config.yaml
n_experts: 128
balance_bias: true
lr_router: 0.000582
head_dim: 32
norm_place: "pre"
qk_norm: false
final_lr_fraction: 0.0
batch_tokens: 32768
doc_mask: true
Below are experts of layer 7 (counted from 0) of a mixture-of-experts language model. Rows are named gate (a neuron's input weights, with its number), up (a neuron's input weights, with its number), down (a neuron's output weights, with its number) and show model dimensions 0-127. Each number is 128 + 32 x the weight over its row's rms, rounded and kept within 0 to 255. Numbers have three digits each.
Before each expert's rows: a language model's description of what the expert responds to. This comes from a sample of Wikipedia text that the model never trained on.

# expert 58
What it handles: Sentence-opening prepositions. Prepositions such as in, on, at, during, after, mostly starting a sentence or list item before a date or the, as in On March 25.
gate0:140137118127163189064143166123099145128144136163098158133162157091169073113187123111157165148124117112168191160132129079107142171200051146079087130130180143117145109099176157112094132165140112107122146132044111189110155097107119133118129147164177153125100184107097102119101125110135117144170170110126107162153073128134123083153084167165105102143165098163122124101140082129069133041136
up0:159112157126085221159102140174108093092106167208135190109094140120146133117167085134174136134137091152122094094154145118130082132086148092160137138061149080153068145077138110158145121185115146082123091135205094106143132105172116119151089151155189116108096127127163189134143137129087130145194150089093138118127128132107125074136183121143142129155176153136088123145101102197128163165145
down0:131097205197138121189124163131157173115125142079131176155149126202103139157119149147147135114194193159118183154171160141065134107093043101130159124126140114118149167132131120137110101121122110126126104189193120201161100083152131102143121174130141175120151118147119103169152115090073100114157072175144115091130092139124179110129130143153155113121179166126111133127064079150097131156153
gate1:131101145103146133103160142090141165160118156179190099075067143129118191137090184098183133107134122161140142144089112109103126151188173161042135159067097137185135103103205141129123095147128164107094106118135082133179125152100063095094144123145197115147129141100169166089153120141168124096149142114122116098136053091108121145204140167136141149078121160168119108112140133128169145137160
up1:139111078064121115131199056105149155123139135163149198089087118114126141089156121130103164143041111114126135150134148086140178096104138128110102199091084131144168101180144116114114148122139151174127090110133102136065107166144131131161162067144140055128119150129114129121109131175134145117104090158150139086059136106137130137185110144138123126092171154130185163101117068169090152214117
down1:127137210130125139193185179138165118119118121118102114119121168099119179164119096173077091124142160104097077132103130101114170081114112101109134133137093143119132160171141093150108151154117085126081098104107151186118076140176085143119125137145139114116098118173132128109121147103113132130104088069150166095146184198136103066103132108143097166135078197081062135137099066079099097203112
gate2:162076176139088171145161159166111150065112170170180108064126171114109077100123212161149163146087106065115112140124130168128107109161151120185197195078177158176140099116153109122132140185109106136114105116132044102150153161126136160134135106103129109095143134118139143124141145129100144126155131136117156096149120144121112143152150177094154066089111146117153105128048151135139110164204
up2:096127166160105100150106139192103181123072130126106083158138095164128071161110124143139165130108116097045128090143142170155098110104133141133144144131119144058124166162119122124123157115089160185104130080111146085117140166116036127073069142128084129131148137061120146125140147129068105156103061158109180074113101189132166108099061123145134149107101100148161122161069127120151169172123
down2:114049062087153111156142092151124142118087122153152140176105121104171080100097088112145202125131126149110149097126112109140123112110113105143135164062137116125094168058169164151019093120132144147086128106127149072165163130104132173179070131113068152137192075085126126131176124150137076138127176135159120139115118161134129114097096146103178123097147156114163091098053123136115135152112
gate3:131138163161145177157119127060157206099111150140162110123094162140141150136066140051152104132122091104169084129086123133135093207105120115108142143142156189144102115094134120125102171172090038074139072133099110104129115125128148135137137106110107176146093110116115168101108131070115174141053144138156091158150132141173094167146095170118088102082142115127111123091054082126129183109134
up3:077077119106145093140090115118153077093114099153164087143086217119105130117131141158143102133161129120181165113126071169146195088143086146142091132132123150101201130072063210160158101105112150127077122105178149164143093169115163108127122146173160114159098138131181172136112117122115114088121195097088081128165133082109136123131135167113176122092130163102085162134161099183135154117132
down3:158123111086204173085164058156156169117160188048177116120085113165137181152159151101171135126108084166088089068150156108187127142128144104079134058183155146197128131075175078130104107117068154160132135124152082098094122142102114171093127119133123110113155172119095089161172097101107124140130134136095152122126149171113192152157133108118162119144164119127144106155133136113107153151143

# expert 28
What it handles: Score dashes and table separators. Hyphens and en dashes in scores and ranges (2-0, 6–0), open parentheses and quotes, table cell separators, and position codes like MF, DF.
gate1:126104169146085166143151094105126139140111156118146113091081099160088095161098130124152101137149136126088137143099133111104152081166141088110124151110095148082116085083092176166149103133121123143008060079146149105131107132077129106085128162160083151129089169135121083160077124193093099147099114182115165123157130177131180096184091118158129122114135187146106063197116138170144087136135
up1:203160177184144162156136155160102148140163088141115206108193123113135125146141137149167138132075130110117143134165154129140132147154111094163117140104098130099173131156181072133137183165117134142167145167127120104117166109162135114125147126071083146124206080133116167083135113162039123155149137184158173111158134132117180144078113108093067171049183095126174121126121138143140142112094
down1:072134115114174143110129116100088111117130083139131127122156106107164148121086151159229157091169162120177091147235125136136085157162128114110173175132064152103099124181077115098141134132100092090094174120119146118098122080132139143112176120144133124112170119155121112131083112104136180135107136161183141091123144183131115093182129121108076161173113148139145086102061182115185110083161
gate2:153136147100107106146095173180133179131133126183137131152077106102098138138127186113145123174150104091123093130141103133185136169098125137110071167118139148185126160157150196124142162140237076097133100057138122072171102052081156179090115154157119107120116124112144158187139098133102097125144096199155161158194142152114088160132128133098143119112121124121145143166145066139089135147141
up2:168073129125126161153118139132138151184108130128196081109133127125174113121158111097092128091140110116168136140122131155152114118127096108108118127104112154187184118094148062088132139118141142122133105190153130135172102133117125104127120151112097121136089148138125121172091135069131098110187113164166157183086131208155071145045168109229147136117174154132177054138149144060191122108135
down2:150079121115146138192138128125140122146131105131237104083141129130176100146130159027132148134132150083180139126176036165107164163099132109174108126132081121159129123136111127130193164146122118108135121123114103164143137111163092078181099131072161198158178106131169199094131153102133121107147154119138071141151174134114148128128102127099132167077113100101070106108093131128107118080152
gate3:163139143127082113150150056147116114165154145116072140163200135101114093148106126114079095167197131101103155108158106136151120080071120097105085141144141101136051090097139146098097099085124126123116133178152104083113113061157102123083055172067168128118135102131159164113112145123158112157134099153122112118127141150182118093175160126094157156120133190108102134081102121103083052179176
up3:109104056099132133093145123106144158191135132107134157117126180131112075093100136135134159136120091102116070113138144124161141110089088196070186222139117223103057169102112149121160160149070169145075119121137132117133099117105143136151089118124164135084136145113149155119142094104119174106147142136141133146079106091144141102145085154155191164093101128101158151148123117200116110044134
down3:159156159142160111114170142110097136164078074082090093076056113149136162158118124169191176174126143055081173116079144118063109135183146120115149132114164129123075150108134142146129165132190156159081137145108130149152086085099017174152148142099118136113151150120160098131154146140174173095130146078125084137130102146107123104174093139148077122104147123126168079118114153179117132109137
gate4:164106128078080079072130130125114120140170154124100083086127095103171089093092155118102116137147109061143074097116084126170153092211149146148097146090168103138159120146107183161106148186115182092088157138112060126117149119141096139121122145151140152096111166165132118084174162202115050129169128149154094108162155110160098124132078123117149110092122154128162160128119042142147127077101
up4:212137130129064101122165201143083157169136142127115148160079050138182138053110112113105122133107185053129101157164078075132099151104164108186127171075106147133140153145128139140174089093124111165129151095125098181087099122111112092102165123160111120156088163084131172128079107156129133128113111147107155132068134159122080139139181156115167151167151119128140141103105129157123179076129
down4:143122192084105102106092159144040126120088157104161108132111184140122125175154122143138098130090113117105077065135089105148150154123168144159065109141121138106192131084118160168121087146134133121118180105118110080115110172160105109099133141085155134195082124152111169118123155119198083183136093166099160084077175113091161192126121140076117209126153127153148123139169125136103097125084

# expert 17
What it handles: Academic and institutional names. Words in names of departments, ministries and organizations, such as Environment-al Science, Social Security, National, with joining and/of.
gate6:141115187094157126109152102126127155151196123132127147083071163191117074107159114144108165130123142205182123093102150117067144092166219150123098153168185132153125073112159158119069103137098170124084072157095142138134085130145150155116173181127093168147138150148108111131040122134141125088135115127079117149159187115120171160135124135156114103133125100110085089116129137111091103072162
up6:124136172123137070098139135166157137070154205128170114126139138092080080156138091129143149106142128125118157173154208166112145151112116113111113114104125136161042179061129094190116125129165113102139076175143144115138121176158159128140132119129137157150121132116054102091106167166134120082142154157198128131075085095137163085136160155060049110095115150152107131082132142119144074121157
down6:087155140093098129148133120138136083130079112122132185150153139108115124110165135112128098108135156129091114125051116168152145183106092175168147086144139150126138094095117101122115147179095150090111150093082088078112122139100146149083150109111168129160079120162151172121150129105105143077072135091150131147210155072068166116173103135128151102128140019118133170152070191143176067138158
gate7:114138136115121173121089058099152126144176148087131105178078113125096104127122176141213125136165176130142119102042126123160125164107148171133116104173179134096166149132094131133092165103148115145083102207166150129138132149124147076073090103140155141078089124090150145099113108073104113125142111140134025134123147075109128177112097102205157176138110166116123126123142127174156126152167
up7:115136147159174152092190166139196135156123074137126190133144114076165110154140143107112134099133104181104101157157087153100087123150192117138090127162058185117044139129154156146128131128121135139132098191169137142137118142118127144087128134091080188105108041067105152143136134150054129122124147173123076126130159132051134137114130124157170103132075107113141110119153113171098070126167
down7:146139131114111149100125148118078164115130136059154165082156120090185176161112111130128094158082115084137120145120054156151107096106114087172136179137108126111131131154143061174108121108093186119132152138122141108143144138105090175092072112159114137165197121087167123164091161144156138136084169133133174074105110122111080142189135129057160136196127111166137187223104109120108104114149
gate8:135120183107125125117130108087127150061128182137131157126118124152119069135162000114113080115127176091154190112140140104116089175123189124122131173127122091120136143136137148089080199092129125127187127087180156153143142119113122144157104109115142157197116167164117138121126093064149154120100092173168122166123172074104119164169134130079102087121081170120110118186161141149123121162123
up8:188159143109128159158086098112083141105099097115126178184128144124127132083158063072086078087096132104083123105115128095138170180099103101172165094106139134087137145113152153061158155133131186179160178170159093129140142144088141156098087186087076163159148174161144083172095126150123131126175138157156090138129158133102122136135128140097126125064155072130146105136164090159060091113172
down8:130080132132076138113089116148164088100124089122139129144078113148160085215101144136122103146147174184200148195101158107095104094128101114106115220132082118085101168167121127137106129188116100130166092169098083130105101131137140138104104114110170084081164159155121133131125117171162189134139105153081078132121111053143102080131099114101130123138121069129052118076141173123123137125105
gate9:107108134145076136133118099151140109092157155145132075108048106112050084163116086139068096125140137153137113138135138083113041148105136206129131146153109142188115125148120102152159185178081149142086117139152183149152109108161108086150116129103170164124086063134105140148223158117133174160147097123166135082146095075121158120117146155189135117099146145138142095063154143102140139168115
up9:124175157173135111105161109144090072059113068113121190081183129161126150165118145124110154140076132098112137113117160080157167085153089198159037097154187100183137131154165112146122155126105106124109164112114135158098123137096126142124133168147108108150119113092116151112132166167184150102068085124120127126086117167156110216140126155139131195139126144162177123175145137164113194149107
down9:177162108199145133128151112117094100101147141087134154106086141190116128115102164086156108171125082147181137089151120101218128107095127105111067138111094135105120122144171119158094141125176118185097164053158128131154186167066156199119123157140086108066145095183119191136174155192142103119094131113157150137140106123135112151099127183171134157080116068156137101136145123111129122147152

# expert 36
What it handles: Institution name endings. Final word or suffix closing proper names of institutions, awards and places, such as University, School, Award, Road, Scor-ing, Tomato-es.
gate1:154151119106081140137177135096090153158104105142098116140152124168064137154171085090051158093114101170120131128140072163134115105131113162113106177118154171128155127073113117107088138080061076114113119118141124123084168142151121120121081165124158139092120184140063115125128124174143151155137148125035160120152147135111156121175096109129108112154143073137079118157156204067133032113157
up1:143162156134130096131147084091114140106108123104093108185170167111116159142118132210126183148128094112166150124190119117069158147095167190141094128150112125129138106128170122094108160126155098199160112111166102115111145054127084159157191107171072069130096103167123135141129109120052112126202153182128050150141181168146154155102107131115108139109115139132155106135104122113133180188156
down1:151182145125118106148183121042125167136082100096081112160129133090135115110116102148060121123093112095166098142183120056131144111137127076131164134145155099160151077154150150148144162119112129169171148153142134163105114100136130115158084152165118094163127050121185228135044150109133110103106096144193111118153187119082192163106095142130108122110115096091126101111086135132124160138155
gate2:115177120111166172157127131132114184122087134140115124086071171130126079104164054126125080078132094154113144100152076102163133120182068136138061156136151168146032074120157140152082149114126141098142078111188114140129130120145110092175131159162103130113168143156136087138173106112103097103130182131160131130090155143187064170121141099107178145154141138101067119152152091151124133132064
up2:180182131125167107135190117114103075128098154130105104143156107123188159154108123091107121136074106111122127094139119085087122070085122211169104161202150117130115184122112173151153107118170069160127174144102150098164133110118098092167134180178116099141156057107128136105175156093055093151152149147099151144126149180066119173142119123153080102090118151113190138128110147123084137160132
down2:161107156122131147121097136081146173134124143073112119153191142083154157148082119067116147104153096145165096101123117178153104132161108188129151124106097153153102152185136094152117158078072104103091071139141163078096141097133078105049150139143180098055135134093128089081083127133164092130147127143178151131143121101121137137162119198125154169154090088157163155098134074113114060072131
gate3:081163177187085156087211131121119122076059125115171129085086156141159124133168123135129067113132161110178087154100140141127136107170133111152091119118133142144196136142176128122119159160183128152230145121196084143108134134117110128064102143095146143126128151154171171158102106104095150139139103132129138145087157196104118081120125151120134155069141139119061145144156057124100148104108
up3:139202149101184092162137078088118184058184086139159129120065125166118140141147118162119146121126181143115125064113108171118112153084151055145138091143127133151151131083143144173185068197148099113128137131147142137091154141115071133131084159080093115158116158125160109177124131087134137105132071062113117163125158153148124118151146175125051083151085120141108166141114143153117092077112
down3:073138108111131129094187100115091124142160154147122112139143152145075127103141117144150124089187149149160106189164159134093089123083102139185122104094057137143132150168074136171101091158190063126103119121159131165107159124112158143113088135138121112145122089132104136151115143108117163075101168078203125058162070055131131123111110090140089099161184164162099171141127117055179095137116
gate4:108119160162122149157147141111165121103121156118143134120144120082174161115136123095091172168056163098119134090127101021166156126181138173080150152155117150144133100133170150101072139121147071096105149147105137138102090115083150128143115109140073127135068118143075106123132130114120181190147193072132146218131063121112107129142100136062112119146139175171131145164187126126108063110136
up4:106135082104127131157110142140116148104083116153136090095136157156110125100121119115101152076123100172162085123108110160177137113084104041110142156149096134075128084088090121133124081127184101140147157151131172079136136126066100060129122066161150158139092070174148081130150096103111099126171149163172186198144155119128146119152147178159206175122137080101126099107182152114163085168140
down4:098123168124184087159142165138113083103148098127130118148102096094139119066096147242108104095131142135124067060083146151100124149138107124155147120125088094169120138131097095184135133185110107138154110170162119079127164128175158173110114157088153189177090130113142165137159104112150072066103104086102156163154137118146105121164148121134205152118100129080099122127192168133131141099073

# expert 53
What it handles: Prepositions. Prepositions following a verb or noun in running prose, such as in, of, to, on, from, during.
gate1:116123068146126114081136099148105181121070107131128079037128154133175152175183092110135130151172121147150165152120096107128158155125124146143132153146128158126169129106083156181094154179108073122112077144052109133062159129050139113123157157154123143114147122117146126061118086150114167110104129110109185192156076092159129137051067163107168124165119157124131106106105115104083136103130
up1:128071067113099129110137184131065145201155185127132140140094133141144185133129166103113160108116173116141093132110164079104129143151137083146126155123106089110133074133123127142136064140152141119121103131090127150120132140119182136135150036140144165035143062081115174102104133100143156130217113094162124066144091132094111150157133124104072135130089118118135152049098083145108155123095
down1:083182123065116141099171129090088098118086115125135063144087090119148127089083138132151101092146119092151131082104144137179167119164139128146127089233090024129158157106170156156116134135102071143113099177148116129101189138137151148116170139116170175118122132141068088108122132120116171142135112174166118133105158117126155080123169090161078130107113109072169088097115121119164142075108
gate2:119109128085135118072121122159143147120188184144082149180107123171137097151124139081149095114096124179097105157143116065165118142126158112070112146132163135155071129169178172104107158129123162081100150102090075106079138149087156104187090177088129195140098150133187143100168119103083133115116133163119144060117083114117096052157094139148116073125129134146106141129153058123137171163081
up2:106162115126160127166136144158122095098091143139136200095150121106127115092116146189110096146148101069100115084143098150122106142058085094151106155108029181086114152130106143113115116136104067134143153151146229099136144184109186079151134105186147102089151123109094119110089170150103133050113083085135075112110137133153131150167120090127105092159112121110123103117118179142063095138126
down2:121103139170138122100154138100065130128144127193111189135164122127159120108115088167102159114180223098044096116123099166148140130085141104110109123103145110132163142135053136129120099157154103143143039155159124188074147145185103133160148125126102108142135151155094131157147179175136100078155091180138144129179143183124233138127123130084112129096110112127130092160165150146149136123148
gate3:096098139138065130092098173205099126138199168109151119098110068126171146176144142131103127154116127129137161153159079104184142085137058150172118157202062156096085163162115118124083108096140108116093131138113135094178155094121153158099097115129097119165119167196133099127155093170142107087153170152146131065192138114088171116152141101085095149145079135119160152111146133088095154103117
up3:092064157157148064105158153140117098146135177115127167085146143083093138163115132135103122088157088128092095127098146065221130132133135117121123096084073107097116114125142132141160107096101185108082116149132152100072135096121150124119124117134129107152090114095075143079145180038113160115102116113109165068144152101112130163182111152119147192190124098156162083204185111160125122129158
down3:164117160053162139145146153119144117143162132178086212124083084129149126096094085130150115115151064123051098169148099095165138118127107113122175095143071092134124155127106100071145165154090062066124147147083148166142119123154144121082115139093129132119125123100156173186139090081121121137125129168159093101122101146171132178083123125059097149105165096106046115129145152114175086105150
gate4:124100118156161143027147140104099129092104114149140116165085180119152153135119104127162068118178168152162099189149132083183095186176116166137089119108143111201107125085072080139106075133092138133176139153115153151171213158137131149106163138071118086120178081110153197116139154111123112114129144154100138186157162130131137141139090156143160137134118134158122125116050111162143107132159
up4:124137128129126142147101157108157106128135080128117146187102097151108204109138138159170208136145082142063090066075102148117124137130125126129155138079151191121126112116160124115159099108102126083089135135063160164145134102085129120110093092086173119111158208097065121137171164090133140125096159105078168108082123153141144118149136158129194105225161175082117167135160123151114163111161
down4:145079123140165183149136069150153150102134133126119138175100114176108114161133115127160090151119133176089109157165150154112094094166111161167138074102114114158189166154141123054126164123132153142119149147129072056126152103085108071119136120109182106128105155122094094132108115198070126097161056146126104157119126140136221140158106109170196140138085137118106158141133195139131181089078

# expert 2
What it handles: Sentence-ending periods, digits. Full stops ending sentences, often after quotes or parentheses, plus digits after decimal points in coordinates and statistics, such as 57.241865°N.
gate1:218156141107149195136121131119171152138153122154110096112123106139141134088102145177132154124099122127118123074164172107141116094114150172133101140175101152119150153120098106076067132133135126090129083167036105162111192167127185144160143113130098092098169117174097145134120102117122170117165155122169119135100194144118167131125128207145079071123140120093048176111112122193091164104161
up1:116135072161117128131105192126175107146059117090109183173084148154084132160130171116117130144099137127116175083131152135149067126151091155094163125113124204138113186088122090152132181114145121175141133131110123161168153101145169169154156069162099163154133128097142132158143167069113144124138187135122093124111156115114185107130161224127052117114092190097122138104142058145132146146149
down1:085176107079207120184155155075149108164172153106154106098138113111171109158141123095054080142108110094110136127099136172152118157160164128144135118138165182116185129099118115124112098114094155137074113093122159140095060170089119092147133205154139113143159086118114119126102108112113181104136138101125157061159169113200162181112162101134141181087131091118167089158174128149121070143152
gate2:162147108112140193138173119160157100101130148153064159132101161115098138081113185119101103064075156157146054135119155149140115124145127123075119061132111150130050163093182122060076141179179136148125151146136146135100169103184136116168133147148098134131125131132135082139134161130067142127163178184137153079181045133086077127116090147121126131120114151121090113083147100107148081149122
up2:085111146127098125140112152141142132132100116168099192146114186146100083201098173119143082099152049100183106123151083119165117121091110160056119084115107088138142118165102144102107067171131131153152129123131128219118138096162131104093139132117142073137147148165173158104163105060092109138113180111131096117114020125133160112156091126109162125152085162117174125108141150136095153079139
down2:151176142112122112067068114082120105083170104105144114141123199145116181102079150139170160118146156103097095209142184147084127143137128110156167194132093092087052151145143127153095123156140074173166111070104143146108154074160063137147109163140082122120142116105127107148165166129127069143123170186126120116136125120143129111114122125164121106173097094159149163097109151039155117164122
gate3:152121081141121136142151130101138165147097090131135098098161127141104126136128124133175104143182120109138151115118096146081179132052135098084198139138110111118116128130094162151160098081092048158125094138155136181163165118160143153165046139083146149163156101148127153146130094167129112150127165109142140151107136177215197190114125104205172135116077062164182085115147114133134132150080
up3:119129114138114095142130110135128079129080137104103163134188128115172125102197108139121154094108156103164142145198119076112106138179145139140111112153124163125158172204094090127141157161193150161095177123147112164194102084116078126157121101162143162087150098123086127088173117129148120116090160157162158106083078028161177153123099131166109172103150107156191118150164145119159143186102
down3:130131098136075129139164142098108166087137161085189070141068158147112147153118129115125087116072132179092127080069181096123149104103166125189185171120157124153156130169123138137170095143127083134161132105155145109156179106108133113185185125197083113163176116118203141068132163169092103080179115119146141130107100138152147185140138128129096150139076162098094130125087141150087108100169
gate4:130150180097182103144127092118122143098138154128088139199140144209120128157129161092059141135086122186079120115139127140063117085145125169107142141089140080149149093112153080145131119096066095121146143137080206204118102110154145098121105139138129134085191143111149192126143157186107167118121077155146118130161124119174116138079129166120147165096194069178138114164139112081145140125135
up4:160107166110097174154135149115109210117128062068121109128164154125190154088129164117118083132123103153099137075100147136043073136152126095125172154099119070138164146112130124144117143083111135110109147067169117146089052127152132172120092119120183112110125137172167115123175204129123183140115087142176121134109133125149127101097135087159108109167121135141112154189180091186093186138109
down4:126132115170160148209196137095162115132127128179110143124137073137175152130185112126212120195135128115144101175131131177172118143121139184072127105135128096140089184118185167081160140144090121158130171181142083097168164127140087194154158114096094178115123160091129152098111129136086152100134108100119106170092137137079112127107133163142135117120172185121080115089130092158195130094142

# expert 33
What it handles: Sports league terms. Sports competition and organization words and list dashes in team records, such as Division in NCAA Division I, League, Cup, club.
gate6:138145129122104181182111117132131170131093159138196099079170113134122092108096093123124129115140132152165084107199149119132154122143116131151107139224122114175125146111160147140126119102177124167101178137094172120159141180136126072110143098174073098133208083207090135132085135091109112128118105154182088133149129100129125131131114180049116091089147138157128113166130150146086043134167
up6:118066122092177142121176161129148115119179151118143101201090163094142213180170160120157146127159103095103107107216152098140141163149083094130128153175153135079084143134064137141153118149145065117152114152109073110103143088104157156148133150137080081114152129152151183115073063131143133144101129119086180153140158159113104155144106136191158119163148130113192162102155142115101116125172
down6:129146133122108137085085141111150130182129141113088134149146096168103104097143156117047168118174139146160133090191145109149106186167096138162150132112071173141076153120111160115140140151119093088181086129180134143104130104196104165132105159098082076127087118109124141120133149127152067160186087189126156067089176083117149107136100107174162146093074156098132133162203115162117089165099
gate7:107087133154138140184122133161130134122163140149081109128103157139152105131159142095124098148109135114141152086160150139075154170126107188108189135203194177133141133134077092172162091082156120111127157101162157084108131179121109069125131127130146128131196104179147140144097127107090179166186146126136120110182154160149039095148075171102196088116134136168126078169145104158081127158093
up7:113096085145129113165112186115086124127097129140088157140089100149108130106152145082084156110070135078098121147085081080140114047182154115125166175103124110146102136158095088137113136092061107167072175142158112107118127138132155079152127113123142171073097134130142136128153074094119138125138070173200129124145147140115132127028131198213170117125124097149110120140100138160140085151098
down7:095151153133076151180103164106138104149091084115127152129128125111156130069125162113149121020057109112076072145079120085124172159139142166148191139127179138097075099179122155172104098143158138114168136087122073160154096166154112114090080078142097109104128065141120116149090131167142104161109141083187152061083156126123159121150115137138152116074130105091114139073138132104134120149161
gate8:086134122137205121151188152171137119114197107132124127110179115140150184130146107095080135087132186106162136111226132068143138130134116139127088141140143167086149083113160161095095173092121118046108161142125125156081133109126075144124127126155111117184058103105109108153150123090067153145114113109161106168129169088102101118154104118097174135112187126146095077136173122160088164120073
up8:121167152088131129145117178180185138180114146094163159125136129096128147156116172153127117135158197111146143109191138126131111105182170105115063123028135078115150168160134120092135137136102150098148110109180126129135111162151129104170095088076108091177145168090117143125190172177159165123167166127153094113143159058107127111148102123160166131107198187151144112054102130094117100110118
down8:151112126104107145136066149098116082130126170129119124194165053135143093195135101131151094116080104160181155072129159134122138106183146099125128112113150130084087152160165145132110135125142180148123144129131054051136132105110134142101090104203130138101182120120118137119126147225116157152145123162187116072163152152129121168145107119199177092108133112133111138094172135126042136157147
gate9:147146137126178131131120105127099104154131111100138101182133116146146191104144128112087069113151131110087088121152127116103059100158162121118127107113114178111150130107104038172131119144093102099182056191187129147125113081042148112139147065104144109180063183107109195197156130126131100164148117128134101106113103174141112084123143156121139139108137151167126139165149149177066123183137
up9:134138120153125157134105183123138134089127089144050137078207124167152103130102145113164203126129088118119161132147157148091168123085128154118124133123152126142103086112164097152101107116154097126104129136069083174171099121078133129193094071139084041108110097174101112110105133125142160103182070149124127156096145096120120182040097099154163110105146205119135139155083134090133109094110
down9:146090105150088137133052091087157081146097133143079154091170122141113087140167127112090180131091084115099169128141076103125083069160086084121109116137116151127140094156113082156173189141161143125184131136137120131077201137158115142176104067125155143164152099119155080121118153147163102139157145123154088150103079126084141142091134185095136123115128099091094133057090148204156149186115

# expert 35
What it handles: Infobox field labels. Field names and markers in infobox lists after a line-start dash, such as Running time, Place of birth, Born, Website, with dates and colons.
gate0:134118145108161113148136064082150129151120128105098138132117070105171126092108158111112098156155107105148141148109116126135161195110151125102109186089147089125085162138163176114126150184167082153068153129081097147121128140182117162096148159127129094123122092154036115044158111168164127207109120176192106177116130163165090124144092156136128153114049120178146070149122096101123101123116
up0:073097123146128106077107159165096100105064143113156143133133180116109104185116149132168079152184137126095081153129066125146110156121086140108125133147152109112100151177088094090106120107171178216133122146129143096173166126155129167136146143131144141148114188197151115091190093052221103107155179159110157137108122110138147159200105121159096113154120113098150126129169105119141175107151
down0:128127086135176099125130149149168146173082120101099160106134107075157093207128172104164131156154090131156107132167183126167127113142165175091089117124070156102137124145104064097125125113141119157108078155076116177121096139085135110056143109147136113105075115115130142139176066047134140123157191089122092129134119080154113131082159143094174153195060108114132083181127161122095115115114
gate1:079069177132154145138177170094109124166112108126096135069113120115069163131127131145094155154101106129096147167128108129214157113166131139125106158087099126169124120073107078162120128139146158084139144071130138173084143138148098065163113172106115137079140131122067122092126168164167104159100141111112171132098131170159183185148129118057115067088072130151091110185100069130115114172126
up1:164156085131088171100119116159183086156114115162085116152147213060129164120101115116144076072125083096122106177143107101110113182173112108135124114132147121182113119214150132149130147175113086155171117143126083142128114105144065106129096082125189127100144144111140089093131095117104167130100110152125182154115120150131098070136132117115132114134144243121074158158129113103165071125157
down1:135125171169112162124154159085086112094119124112119105094119101166090158067230123100157154159113097112203154168157106103091163096119141110154163083120107120123170135151158084083158112141135157129161184147134168095096122137112120080150133136111129182115143167074108099121211145084176107040146117113127147113106098130163213151123099152097150148128083085126123105156166093147088108136118
gate2:127149200131184165094176092146163145133115093118111133108122149130100077121159184085118124114164159084203168106154120093143148105182196173069171091153127088133135149123133123103161136168166158114124140153065114140129142119114112174069148088132135135079088097146060144094142100114081164163136154184166170120112149132205109113094140113181093160068120165084111139117158091120117115116109
up2:156090124173147112151145167143153123155107108136131155108069120117127144147082115185110122118142144118118112130078149161141172111129142069166141164174111169090135148122120088057105162156042096111148167126107154123072104052162197128117139120051118104113211118110150123129206171134149138155123124174140095127073185107105093135119066094147133115172101072120134081117099127104142136171130
down2:174123117185128166089159158123159184165203132131162097130076145150140163040166117148042116192139178143096130139129127144156089108140127130114152101098056128171070118149083105143132110073109158168139148136115119171148098077177113095113186092125144153147146097095156140084123133098082087117079137143141154127107177153184141166127159149156076113110119134104110176137176167146142118147136
gate3:113098104079084152110133131125088088109135122099141048144121108138118059152134137122197177097150135072217139177046096093103108121160156165156151124128148146148137190116154145094141175156159142097128066152138088157122084196143154089108177189121153128082126095116142145083111140137106113069134116101143138143156127127145132159125044109178156111114141135148116088147103120085130153130186
up3:136139164136124095102192158155168165165124160106130172114136135097195133147116094152068102117182131076093107155133077121075169174139125143138152140131163090151133185134144115161110100090127144157116096103147139152172137176105132129150117080114185071104126162145104204123119168123143154113104162147147040118093155130126183110145112152116090163112115159165181108169104150092115204074196
down3:115080135145157120134125086163126110082147134145094080151092111138091134112097190150151153192073115165124165066143157087129129124118052126154157091074108112097176131143126132118091114129183137056154135165131147103118116129176064144078131114146090136122130074166136132152101124139109141090169160183119109140137112163161057111079146137163125116117156117115073158086100238071139153136114